Below are experts of layer 6 (counted from 0) of a mixture-of-experts language model. Rows are named router (the router's row for the expert), gate (a neuron's input weights, with its number), up (a neuron's input weights, with its number) and show model dimensions 32-63. Each number is 128 + 24 x the weight over its row's rms, rounded and kept within 0 to 255.
After each expert's rows: a language model's description of what the expert responds to. This comes from a sample of Wikipedia text that the model never trained on.

# expert 8
router [134 133 106 137 126 121 129 151 128 168 110 102 111 144 112 146 116  88 129 124 142 133 129 145 135  83 137 106 141 128 129 182]
gate0 [113 154 107 135  91 181 163 186  89 153 126 142 133 132 129 143 175  89 105 120 137 160 144 153 164 137 108 123 147 123 102 128]
up0 [175 103 131 112 120 135 152 127 139 116 137 127 141 124  74 133 126 114 154 120 140 114  74 132 123  96 117 104 108  80 127 149]
gate1 [167 100 121 127 127 115 165 120 118 149 126 107  94 127 128 120  99  59 118 137 149 111 146 108 156 111  78 116 121 137 150 142]
up1 [126 130 140 113 142  84 147 152 136 144 115  81 123  79 111 136 175 157 144 157 116 125 113 158  98 133 128 124 129 159 114 108]
gate2 [131 149 112 114 116 122 135 169 150  88 102 149 121 115 117 118 107 141 119 136 164 161 109 119 149 116 127 162 172 124 127  90]
up2 [107 145 116 153 119  97  88 105 169  89 118 133 107 148  91 176 115 120 129 117 163 159 143 137 167 143 156 114 122 149 141 121]
gate3 [128  91 129 103 145 127 139 133 126 138 121 133  81 162 110 181 124 147 138  81  97 127 152 169 137  99 112 142 118 117 139 161]
up3 [119 134 134 109 118 141 159 118 145 169 139 144 129 123 101 105 107 163 112 112 150 149 139 172 158 161 133 146 149 117 116 195]
gate4 [123  99 135 159  97 166 113 151  90  98 109 122 132 147 129 148 120 135  88 126 138 134 134 139 148  70 147  91 126 104  97 126]
up4 [159 119 175 143 114 149 115 152 112 128 112 144 129 114 134 131 105 145 146 115 161 155 157 122 138 146 141 151 134 148 115 129]
Description: Nouns and suffixes heading infobox fields and sports or chemistry data, such as goals, Tracks, Listed, Melting point, football, medalist, kg.

# expert 11
router [159 115  91 162 119  96 144 155 103 148 118 109 123 167 133 132 101  90 126 136 107 142 144 146 142  96 138 129 174 144  87 150]
gate0 [140 146 165 162 150 146 169 160 129 158 130 111 158 135 135 160 147  98 125 127 140 120 144 153 150 136  86 143 171 139 113 142]
up0 [127 133 115 124 113 113 124 138 114 100 141 142 136  97  99 109 109 115 100 132 122 149  97  94 158 127 109 156  57  89 127 144]
gate1 [155 107 106 141 136 137 185 114 116 153 158 136  96 119 114 117 133 105 126 118  98 135 133 154 157  68  94 124 100 143 156 153]
up1 [101 117 151 106 139 136 141 124 128 120 107 127 127 104 111 157 150 141 166 151 136 123 153 123 119 137 140 109 143 129 131 144]
gate2 [134 148 100 100 133 115 141 136 123 152 149 100 131 114 167 171  91 127  79 133 125 143 115 128 151 140 127 118 182 131 131  72]
up2 [122 121 163 169 133 138  94 127  99 129 122 140 119 105  85 152 164 122  76 113 135 119 134 137 140 135 146  86 107 147 128  95]
gate3 [158 102 138  75 167 134 100 153 130 122 165 158 102 145 109 136 138 117 103 130 114 123 150 135 129 121 137  73 157 114 136 138]
up3 [124 146 128 121 108 134 135 115 110 147 144 129 168 118  85 136 122 116 122 102 146 151 150 161 110 127 109 138 132 119 107 170]
gate4 [ 89 121 108 167 118 123 123 131  86 125 103 141 144 136 168 124 151 172  94 112 120 140 162 126 144  87 114 100 167 114 126 145]
up4 [162 122 166 102 142 184 125 139 115 132 112 125 168 149 146  99 114 106  94 153 163 129 133 124 116  93 104 117  86 117 152 121]
Description: Pipe separators in election and sports tables, the second = of headings, and clause words like which, when, whom.

# expert 1
router [148 139 119 136 126  82 126 113 152 146  87 112  77 155 133 140 104  98 118 125 116 152 148 137 192 130 133 150 114 126 101 186]
gate0 [153 158 159 152 158 191 140 120  87 146 113 102 106 126 142 123 166 117 105 133  96 160 154 165 176  99  90 153  97 152 139 137]
up0 [137 135 135  97 113 100 154 144 143 116 147 141 134  93 110 122 121 124 104 109 180 150 104 100 126 124 146 116  99  95 135 107]
gate1 [164  93 139 137 132 131 189  72 109 135 123 137  86 123 163  96 100  72 123 110 131 129 124 125 147 125 108 132 129 142 154 157]
up1 [145 108 131 109 151 104 136 120 165 133 149  72  83  86  94  99 134 143 132 138 142 168 144 113  94 150 151 109 155 102 156 159]
gate2 [161 133  66 122 125 132 131 156  92 142 130 126 154 129 149 145  67 128 108 148 114 125 107 139 137 147 114 115 171 138 137  88]
up2 [120 134 124 135 137 113  86 117 157 142 138 153  99 104 101 146 130 103 122 114 127 108 128 143 128 134 174 129 115 129 146  90]
gate3 [126  95 122  62 157 129  61 136 109 138 138 151  83 118 109 159 146 100 148 115 101 125 122 140 152 105 106 125 141 134 145 146]
up3 [111 100 132 117 112 134 191 114 141 174 145 130 140  79 109 115 128 123 102  76 116 128 149 171 119  97  95 144 116 101 118 180]
gate4 [121 137 129 132 147 142 122  96 106 124  83  99 128 101 155 116  67 140 117 120 108 140 138 151  85  82 148 120 143 130 126 143]
up4 [152 115 158 124 136 161 138 127 139 116 106 132 153 103 133  95 117 109 101 132 137 145 149 143 112 157 168 160 103 178 134 110]
Description: Short syllable pieces inside foreign names and rare words, mostly Slavic, Hawaiian, Greek or Spanish, such as Hal-ea-kala, Charki-ew-icz, Kon-topoulos.

# expert 10
router [150 131 124 136 120 114 129 141 120 194 107 149 110 160 124 148 137  89 129 103 102 131 117 142 159 109 128 141 133 172 122 170]
gate0 [138 131 159 147 154 165 149 122 106 166 104 138 142 148 132 133 181  91 174 102 108 109 188 168 152 151  99 129 147 191 104 147]
up0 [108 112 125 119 117  82 145 106 139  95 156 121 149  95 110 119 104 141 115 118 152 140 114 139 132 115 125 141  83  83 138 137]
gate1 [152 127  95 124 113 117 133  98 135 133 102 139 115 110 119 100 153 104 149 117  87 101 120 143 142  88 120 177 122 125 116 159]
up1 [108  96 145  97 171 107 142 152 120 121 111 127 108 122 106 152 143 130 126 141 134 145 147 103  98 133 117 119 138 133 129 163]
gate2 [152 121 117 115 126 124 145 149 150 131 125 107 121 120 143 144 114 120 100 152 124 117  84 156 135 136 115 113 149 148 123  70]
up2 [115 150 143 165 127 101 131 137 185 118 106 161  90 114  98 172 127 102 124 104 121  84  95 138 128 109 152 121 101 165 179 109]
gate3 [126 100 115  84 122 121 103 122 156 149 140 134  93 159 107 150 137 152 162  86  88 134 139 151 133  99 120 142 151 106 139 115]
up3 [ 94 152 130 110  97 112 148 103 150 161 124 120 130  79 153 128  90 127 120  86 112 133 143 172 121 176  95 161 164 124 128 172]
gate4 [113 115 106 134 108 105 129 162 113 126 121 114 149 120 132 152 125 129 122 116 133 113 121 117 162  92 132  99 124 133  73 139]
up4 [142 111 202 149 119 156 105 102 104 138  90 151 129 111  86 128 160 148 118 119 133 139 115 107 117 123 144 118 119 169 120 142]
Description: Year digits in birth dates and life spans (1985, 18|11), coordinate symbols ′ ″ °, and place names such as New York, Virginia, Syria.

# expert 0
router [163 141  90 149 118 120 132 147 155 157 114 108  73 124 127 141 133  68 109 102 104 152 132 126 135 113 137 117 147 182 126 138]
gate0 [119 141 156 151  97 167 134 162 101 136 147 134  89 146 165 120 154  97 120 108  81 127 162 150 140 127 107 118 132 150 143 140]
up0 [119 126 151 149 169 130 113  82 120 131 126 154 142  96 103 111 135 118 144 113 173 126 107  89 142 127 117 124  98 114 118 150]
gate1 [114 110  99  75 142 141 112  90 126 147 146 165  78  93 120 142 116  98  77 101 113 160 143 127 163 103  93 111  73 151 135 125]
up1 [110  83 161 112 154 127 164 140 126 156 113  87 110  95 102 132 160 122 159 108 162 110 140 120 120 143 147 106 162 114 108 153]
gate2 [194 112 102 137 141 119 144 171 122 123 100 107  88 120 165 139 101  76  96 169 176  85 144 153 150 132 106 116 159 129 148 115]
up2 [130 150 103 143 130 122 123 125 172 126 125 115  86 103 135 164 131  98 126 125 157 110 159 110 145 113 158 160 104 172 127 120]
gate3 [119 130 103  98 140 119 124 155 139 102 137 137  94 180 121 169 140 115 115 110 105 145 156 146  92  68 139 119 165 117 116 153]
up3 [108 111 142 101 138 146 137 119 119 119 117 140 138  90 111  98 131 125 117 162 132 154 159 137 136 127 163 136 151 104 138 145]
gate4 [131  99 129 125 144 125 144 142 106 116 170 123 167 140 147 112 129 145  88 114 176 155 147 116 131 107 130 107 182 149  72 132]
up4 [123 125 172 142  99 160 135 129 127 125 133 122 167 147 107 111 136 159 101 157 108 150 148 115 122 107 170 130 104 140 115 145]
Description: Prepositions and opening brackets starting phrases, such as in, of, during, according, and ( before units in infobox measurements, like 3,050 ft.

# expert 14
router [131 130 143 152 143 127 148 153 128 181 128  85 130 161 154 189 115 106 133 157 102 155 125 118 164 112 146 118 149 144 111 177]
gate0 [133 144 116 155 137 172 146 155 117 152 142 115 125 110 141 110 187 125  96 124  89 139 173 105  99 118  79 132 131 191 105 156]
up0 [182 112 164 112 144 113 127 141 163 131 159 121 154 116 123 115 112 113 120 124 148 141  88 109 167 107 122 129  82 101 156 154]
gate1 [153 130  87  85 126 107 134  69 139 140 102 162  99 106 134 136 141  96 103 114 143 111 116 106 148 106 113 169 106 145  99 123]
up1 [ 84  95 102 112 136  93 144 145 146 157 139 100 138  91 146 146 170 155 138 140 135 100 137  79 145 120 136 100 134 134 108 140]
gate2 [134 125 108 120 136 127 118 157 105 157 103  98 133 116 145 146  99 120 110 136  82 124 118 179 144 137 105 127 191 159 122  39]
up2 [124 132 110 144 156 103 118  71 138 125 108 163 145 113 109 140 117 137 111 140 145 127 122 104 118 135 139 134 114 163 124  95]
gate3 [124 102 119 110 191 132 116 114 152 128 130 140 126 185 140 149 124 135 144 101 129 110 153 157 158 116 105 132 134 113 150 168]
up3 [127 126 137 170 131 110 162  90 144 158 119 151 149 143 127 103 123 129  83 120  92 151 172 134 110 136 140 128 149 156 134 174]
gate4 [157  82 115 145 131 166 133 134  62 104 100 110 117 118 129 143  94 123 113 127 105 144 120 128 164 109 147 133 136 127 104 154]
up4 [140 129 190 135  93 145 147 121 111 125 125 153 123 160 121 125 129 118 124 128 112 150 108 126 116 141 139 142  99 180 118 113]
Description: Word pieces in the middle of words after a first syllable, such as se-g-regation, co-at, Gri-ef, ha-ck-ed, metallo-phone.

# expert 12
router [171 181 120 187 107  87 100 163 132 144 100 107 121 141 154 125 112 109 104 149 121 151 133 143 151 128 124 148 144 165  98 134]
gate0 [119 141 198 159 105 172 139 142 115 165 124 126 144 115 153  90 154 125  75 135  91 174 162 178 123 124 128 127 137 150 115 153]
up0 [102 140 124  96 166 138 152 131 143 102 157 105 157  80  75 167  91  94 157 119 114 128  82  99 159 146 114 121  72  92 162 144]
gate1 [170 114  89 108 130  86 156  82 120 154 130 160 128 101 155  86 114 107 128 120 105 146 119 153 197 108  79 149 126 147 131 135]
up1 [ 88 130 119 107 149 146 122 145 148 157 117  83  66  90 108 161 141 142 127 171 145 151 137  99 120 130 133 117 154 120 133 165]
gate2 [144 126 100  87 141  94 113 169 153 135 102 139 114 112 143  94  98 111 118 145 121 164 102 150 127 142 100 139 162  96 139  90]
up2 [101 121 120 123 134  92 121 123 179 126 130 126 103  94  86 159 101 113 129 120 112 178  99 147 140 159 151 118 131 167 169 100]
gate3 [125 112 115 128 180 143  75 155  89 134  83 150 100 147  88 128 124 163 135 102 107 113 150 145 127 121 113 145 159 104 136 136]
up3 [119 136 126 112 108 103 154  94  93 122 113 147 150  93 131 135 132 130 105 114 129 161 150 186 148 152 114 120 131 118 116 165]
gate4 [142 122 130 144 128 146 133 143  85 117 144 135 156 127 152 134  99 150 126 138 113 180 135 142 190 102 118  98 170 152  93 144]
up4 [168 118 165 111 117 150 119 131 117 123  90 124 123 164 112 112 133 129 139 147 117 164 101 144 144 111 117 150 100 194 130 104]
Description: Single capital letters starting abbreviations, initials or names, such as U.S., TV, Jr., PubChem CID, and the J in Jyväskylä.

# expert 5
router [176 139 127 147 106 115 128 140 155 146 121  93 123 119 146 161  93 130 113 133  99 113 141 154 161 112 133 126 136 110  72 158]
gate0 [134 130 162 131 128 151 156 133  87 132 125 150 124 136 144 133 179 144 142 144 112 125 137 175 156 160  73 129 128 140 118 167]
up0 [132 107 111 137 115  95 115 101 140  98 120 108 159 108 119 150  93 103 117 117 129 163 123  75 140  80 133 128  88 110 141 147]
gate1 [161 143  95 150  95  88 164 103 109 147 128 140  97 113 156  67 115 100 113 116 131 127 147 109 155  86  84 137 127 116 145 161]
up1 [ 92 117 132 136 131 126 148 142 109 141 128 101 137  92 144 144 144 174 123 129 159 145 164 126 119 163 117 104 138 122 127 182]
gate2 [155 120 105  95 125  94 128 177  96 119 128  92 126 131 113 106 134 113 148 122 130 136 122 137 124 157 114 141 160 134  96  54]
up2 [143 137 113 153 127 133  95 120 138 142 136 166 116 100 105 126 107  83 121 129 135 151 125 157 131 145 125 125 117 133 147 122]
gate3 [133  90 134 114 143 123 116 110 144 168 108 138  70 149 105 129 129 147 102 106  84 124 110 150 138 135 127  79 135 127 137 138]
up3 [121 127 130 115 146 119 172  81 125 136 134 154 117 150 100 116  86 129  73 116 126 147 162 200 139  97 125 157 127 103 127 150]
gate4 [135 133 110 133 142 136 144 121  90  85 129 114 105 150 134 144  97 152 101  88 125 156  91 116 129 116 122  95 141 121 118 145]
up4 [134 112 172 122 122 140 116 136 112 118 108 158 128 125 113 116 128 144 124 103 146 149 143 152 115 137 130 152  78 191 114 118]
Description: Word-internal pieces ending in a vowel, often -ti, -ci, -ni, in longer words like pract-ici-ng, elabora-ti-on, automa-tic.

# expert 3
router [154 168 103 174 131  96 134 147 153 163  92 114 105 149 136 143  89 101 142 123 112 189 130 144 138  93 152 118 130 180 112 157]
gate0 [145 161 148 124 173 181 132 149  96 139 111 130 123 146 180 152 145 122 123  89 135 140 167 134 103 129 116 115 157 139 130 165]
up0 [121 133 117 121 130 122 131 113 145 157 114 118 137 102  89 125 118 150 117 126 132 130 104 143 132 145 119 116  67  77 145  94]
gate1 [113 109 107 129 135 127 157  89 111 152 132 131 127 116 125 101  93 149 131 132 123 168 146 128 156  88  93 141 145 150 146 130]
up1 [102 116 145 141 131  90 164 172 101 146 139 116  99 104  79 144 154 147 144 140 129 103 150 137 100 129 144 124 172 138 126 134]
gate2 [135 133 103 126 137 101 139 167 160 131 105 120  93 122 129 125 145  88 124 163 152 153 138 136 148 149  93 118 155 165 121 114]
up2 [125 111 110 119 115 133 124 125 175 129 125 129 124 113 100 180 138 122 130 139 130 127 118 145 104 130 182 100 130 157 161  97]
gate3 [109 113 128  95 165 106  79 141 159 143 152 159 103 153  98 164 118 148 122  86 110 157 157 169 103 107 123 119 125 129 174 143]
up3 [144 145 109 116  84 132 150  93 109 161 106 129 137 103 119 143 115 115 105 111 123 122 140 144 136 109 152 148 158 118 126 176]
gate4 [124  93 110 159 137 111 134 116  90  97 136 102 159 136 145 151 107 191  84  90 132 185 124 122 136  79 115 136 145 128 106 126]
up4 [145  92 162 137 103 166 129 115  99 149 119 120 130 140 106 123 127 112 115 136 149 156  96 125 126 108 126 143 111 169 150 136]
Description: Colons after infobox field names or in times, plus small numerals and number words, such as Draw:, 6:00, one season.

# expert 7
router [143 153 137 134 114 104 142 149 117 135 102  94 110 163 180 131 104  96 117 141 131 130 140 123 147  81 100 105 184 150 103 128]
gate0 [152 162 162 105 136 151 143 130 142 176 104 124 102  99 178 131 169 115 133 109 106 146 139 166 145 155 131 157 154 159 110 151]
up0 [150 147  99 131 140 114 151 104 132  95 148 123 142 106 121 103 100  95 104 136 140 121 138  80 131  97 127 152  85  95 147 137]
gate1 [146 106 124 141 141 115 149 108 127 161 132 146 127 132 111 130  84 132 113  95 113 135 146 158 130 103  97 128 120 132 135 156]
up1 [117  80 144  95 123 121 137 151 104 187 111 141 112 102 147 136 165 153 109 145 132 134 129 134  71 113 106 140 142 133 131 133]
gate2 [168 142 160 107 149 131 146 149 126 165 102 108  88 151 139 143 130 148 103 149 112 133  97 133 126 128 136 123 170 130 142 109]
up2 [ 94 108 109 155 142 114 120 123 104 153 130 150 110 107  90 156 116 100 115 122 135  94 126 148 143 118 116 109  70 131 120  54]
gate3 [132 113 144  91 155  97  81 178 106 142 154 152 116 153 129 117 121 150 149  96 117 153 140 176 150 150 139 119 119 128 101 126]
up3 [135 114 133 113 104 117 160  86 100 172  82 159 135 146 132 144 107 114 125 145 167 118 142 137 180 121 148 139 141 111 126 159]
gate4 [ 95 113 100 154 140 133 120 133  80 127 111 164 134 153 121  93 148 138 108  96  88 169 140 136 137 117 156  95 145 113 119 152]
up4 [155  87 193 107 125 148 128 117 126 106 113 185 187 147 126 112 142 142 132 105  88 146 120 120  87 126 146 130 102 127 138 142]
Description: Newlines and full stops ending sentences or table rows, especially just before section headings, plus taxobox labels like Scientific, Binomial, Synonyms.

# expert 2
router [153 156 127 149  90  87 146 154 131 127 148 113 103 123 133 132 140  99 144 112 104 106 117 121 145  91 115 106 126 131  94 163]
gate0 [114 133 137 131 142 158 149 133 126 127 159 127  75 146 166 119 163 105  87 138  94 140 158 134 145 111  81 141 165 118 110 154]
up0 [133 145 127 139 145 136 104 128 139 102 102 129 200  86 143 102 132 117 117 125 161 166 118 124 145 111  98  86  96  65 131 164]
gate1 [146  98  97  76 123 116 153  81 111 139 135 161 104 120 124 112  97 134 132  83 145 148 153 114 162 117 132  92 108 100 142 129]
up1 [ 94 116 136 113 105 122 109 153 136 170 116  87 107 101 126 127 163 149 162 162 133 119 129 136 124 137  98 165 134  82 138 167]
gate2 [181 165 104  86 145 134 163 149  96 139 121 130 127 112 132 128  61  96 144 121 118 119 104 104  97  99  84 145 162 105 147 102]
up2 [142 123 140 140 135 130 121 119 160 121 119 152 108 141  87 173 119  84 129 145 122 140 127 121 166 179 163 154 121 127 138  84]
gate3 [157 101 118 108 161 136 109 126 174 153 155 150 125 152 138 124  99 146 119  77  82 113 135 171 135 103 107  85 147  68 122 121]
up3 [106 126 119 132 110 145 141  78 122 109 128 129 146 150 112 122 105 147  94 121 127 153 149 183 144 156 139 102 133 136 125 156]
gate4 [144 120 117 151 105 146  93 139 132  89 122 104 113  96 109 160  88 151 103  99 152  95  97 123 164  81 157 113 144 123 110 110]
up4 [177 103 182 121 103 150 123 122 115 128 130 142 133 149 124  98 125 124 137 114 150 120 114 141 145 121 107 157 121 165 123 103]
Description: Forms of be and have plus function words after a subject, such as was, is, has been, would, and to.

# expert 15
router [161 141 141 125 123 113 120 146 135 135  88 135 108 148 191 146 128  92 114 150 106 174 128 132 152 100 105 114 166 141  97 142]
gate0 [121 191 194 141 106 168 170 151 106 146 110  95 104 153 142 138 154 106 136 132  87 123 182 171 166 120  89 166 136 171 119 146]
up0 [119 112 121 110 115 117 143 106 148 124 137 125 146 108  88 133  79 146 123 125 179 120  86 116 133 126 138 104 103 102 151 120]
gate1 [150 125  92 112 152 105 152 102  90 139 116 178  98 101 130 136  88 101 113 127 100 129 165 114 188 107 129 154 123 114 112 172]
up1 [131  92 123 138 143 119 151 140  98 157 120  86  98 113 136 157 178 159 125 140 126  93 111 116 104 152 113 127 154 103 111 184]
gate2 [170 142 155 133 148 126 123 176 119 143 113 120 118 107 150 114 132 102 122 146 101 135 130 117 121 143 129 147 148 123 123 103]
up2 [120 135 109 154 126 120  94 115 149 139 150 132 104 104  96 159 104 112 104 131 156 108 137 122 138 103 153  96 105 151 110  76]
gate3 [ 91  90 138 118 134  96 105 130 156 157 110 166 139 162  89 176 145 140 133  92 131 192 134 162 111  88 119  96 139 116 112 148]
up3 [124 117 124 117 107 141 178  88 125 146 116 139 108 100 117 117  82 133 100  85 118 143 174 124 125 150 105 167 133 106 157 145]
gate4 [128 118 124 163 122 155 139 175 115 111 108 142 133 126 153 143 136 121 111 155 123 151 100 132 119 121 126 109 157 112 104 158]
up4 [118  95 192 129  86 145 113 133  95 102 126 165 134 159 122 100 137 119 151 123 122 135 139 126 115 134 140 104  96 175 139 135]
Description: Determiners such as the, a, an, this starting noun phrases, and the first = of section headings after a blank line.

# expert 13
router [141 161 114 126 104 100 156 156 141 147 118 143 117 107 148 154  98  87 107 144 124 132 143 155 164  89 122 118 150 157 121 161]
gate0 [108 181 206 138 146 156 154 140 121 143 109 132 134 146 126 115 130  66 110 115 109 147 185 159 162 128 115 135 144 147 105 130]
up0 [110  99 114 103 136 112 126 116 143 122 117 124 155  71 108 142 135 175 110 113 160 143  87  95 106 102 141 118  92 114 149 134]
gate1 [148 119 105 120 134  78 159  89 149 105 143 151 113  93 161 149 102 112 126 122 129 102 154 145 154 103 118 144 137 130 138 155]
up1 [144  76 170 107 133 121 127 151 141 145 129  69 127 110 107 160 122 163 117 171 127 146 141 104 103 131 120 136 122 130 139 131]
gate2 [132 146  83 116 124 108 147 170 123 120 143 115  83 120 145 143 125  89  94 145 140  99 129 181 136 144  64 143 168 128 162  69]
up2 [120 123  93 126 110 122 104 129 165 131 141 159  85 101  68 143 117  69  94 123 142 144  99 136 130 119 144  83 138 153 162  98]
gate3 [114 122 106  83 146  71 139 135 150 148 145 136 112 184 106 176 120 159 125  75 123 115 123 142 143 104 136 117 150 105 143 152]
up3 [121  82 122 106  71  99 163  71 126 127 129 141 141 152 119 116 129 136 122 110 124 153 163 158 122 110 152 177 129 130 128 176]
gate4 [155 122 119 129 122 139 119 123  85  94 144 130 149 101 151 169 110 140 103  93 114 153 119 115 110 102 137 131 149 115  94 186]
up4 [144  80 160 121 127 160 137 126  87 137 113 134 111 112 169 133 149 128 132 139 107 151 125 108 137 141 132 145 132 166 141 103]
Description: Final nouns of institution names like Navy, House, Council, Railway, plus decimal digits in coordinates and pipes before vote-change columns.

# expert 4
router [169 168 119 125  90 127 126 172 117 135 114 112 121 134 139 175 108 128 143 137  80 149 144 179 131 100 108 131 139 158 113 154]
gate0 [123 161 107 146 108 176 158 140  86 136 137 144 115  99 112 116 183 137 119 141 104 129 119 175 128 138 115 137 135 152 128 150]
up0 [134 149 157 118 123 128 133 117 168 133 122 114 182 136 126 146 139 104 121 125 145 131  85  88 128  92  97 118 114 127 100 137]
gate1 [173  88 148  74 122 101 146  96 112 160 117 129  93 113 156 119 117 122 130 108 132 158 116 134 152 106 102 153 109 120 126 137]
up1 [121  98 142 109 123  86 117 166 138 172 122  81  67  62 126 155 184 129 128 128 157 130 146 110  90 124 124 106 123 123 111  97]
gate2 [141 133 102  97 138 109  99 149 124 153 131 147  91 152 139 140 126 112 105 113 114 149 115 131 176 119 103 109 151 111 103  78]
up2 [127 120 134 117 141 147 103  89 139 106 144 144 118 112 100 146 117 124 110 142 135 160 120 155 158 133 170 143 127 160 130 100]
gate3 [112  61 106  69 152 115 101 159 136 133 150 146  91 186 124 165 132 141 157 108 114  98 131 161 106 126 114 128 148 124 166 133]
up3 [121 131 105 122 125 131 154 107 132 130 145 151 125 127 144 118  65 111 110 137  99 135 164 198 138 121 167 141 158  78 137 121]
gate4 [136 115 127 108 107 148  69 140 108 126 116 108 104 131 163 148 107 158 114 108 118 152 120 122 130 112 127 116 160 143 141 147]
up4 [176 113 171 126 105 153  96 130  98 110 126 160 135 144 136 114 112 130 122 113 165 119 127 125 136 164 126 147 100 196 120 122]
Description: Apostrophes in contractions and possessives (Let's, isn't, men's), possessive pronouns like his and her, and adjectives such as real, special, human.

# expert 9
router [122 139 135 131  95 124 165 150 137 140 128 133 110 157 161 160  94 121 122 117 116 149 140 139 160 121 143 121 121 151 109 174]
gate0 [138 133 130 148 152 165 144 115 111 144 126 116 129 135 148 143 185 121 108 116 129 138 154 141 139 152  72 126 127 157 167 100]
up0 [149 121 127 167 145 113  91 108 147 162 133 128 179 121  86 119  85  88 117 172 143 151 111 117 130 114 120 119  90 111 112 133]
gate1 [138 130  87 108 136 141 157  99 153 149 143 136 118 109 119 134  99 100 147  82 153 134 100 113 163 103 121 140 162 106  84 118]
up1 [119 109 123 104 146 111 113 147 109 122 105  75  91 102 142 130 143 131 177 133 119 151 146 108 117 159 145  84 138 136 131 128]
gate2 [163 142 132 110 148 130 150 156 134 129 169 123  95 162 163 138  90 115 122 150 120 121 122 122 125 137 102 140 173 140 120  75]
up2 [101 122 137 124 175 130 138 125 126 129 146 125 112  69 102 159 122 144  90 118 148 122 119 143 112 134 132 135  93 166 108  62]
gate3 [117  94 123 102 152 119  95 128 147 156 126 151 116 130 117 141 109 140 153 110 103 120 139 146 110  96 137 104  91  99 107 167]
up3 [174 136 111  95  88  86 127  94 121 125 114 117 156 137 127 116 101 111 105 149  95 138 168 164 123 152 143 114 126 106 131 170]
gate4 [120 109 113 147 100 149 124 150 120 112 142 153 100 105 161 128 112 149 105 112 115 178 160 128 150 123 123 103 145 125  74 111]
up4 [162 127 161 109 115 172 133 152 109 129 106 151 104 123 112  75 151 126 144 158 153 127 148 144 125 124 139 142  84 192  95 118]
Description: Word pieces right after a name's first letter or syllable, often in German, Slavic or Arabic names, such as Sch-les-wig, Kr-ym, Be-ir-ut.

# expert 6
router [140 148  87 170 103 111 122 116 145 163 128 136 109 158 156 168  99  96 121 130 143 123 123 128 136 114 131 125 137 156 120 133]
gate0 [102 143 142 168 148 141 165 151 141 139 113 138 143 146 117 131 173  95 117 148 138 156 177 162 146 148  90 156 115 152 132 130]
up0 [133 116 162  98 144 131 151 120 149 137 135 129 152 103 103 178  97  89 115 125 130 141 105 126 114 113 142  71  71 107 116 147]
gate1 [166 102 142 139 116  95 124  92 100 182 138 145  96 103 124 115 111  92 125  99  90 159 117 146 128  87  88 125 137 152 129 146]
up1 [ 84  91 139  79 126 102 140 168 140 172 107  92 135 138 114 163 159 165 146 136 144 143 123 112 160 154 143 127 132 136 146 164]
gate2 [134 129  80 113 112 104 112 138 118 117 140 100 108 138 174 148  99  99 115 101  94 143 148 142 127 147 115  94 189 140 125  90]
up2 [138  95 110 124 142 108 111 115 140 160 104 164 133 123 127 136 131 101 145 139 152 117 121 121 135 131 115 114  99 149 137  72]
gate3 [126  91 130 112 145 110  50 148 164 102 152 127 131 141 102 158 137 133 117 122 101 114 162 117 143  92  95 109 157 109  97 144]
up3 [105 105 120 117 120 129 174 127 136 163  97 159 147  87 122 130  88 153 126 134 130 143 143 144 142 120 103 144 116 111 145 133]
gate4 [122 145 118 141 160 152 118 139  91 116 141 130 107 136 180 153  77 155 100  95 118 157 113 115  83 137 151 104 147  89 126 135]
up4 [142 105 190 145 118 157 126 114 125 106 121 136 123 136 123 143 153 122 165 111 176 164 125 125 143 128 129  86 135 182 138 122]
Description: Hyphens and en dashes inside compounds like COVID-19 and in list bullets or table rules, plus word-start prefixes such as un, inter, re, dis.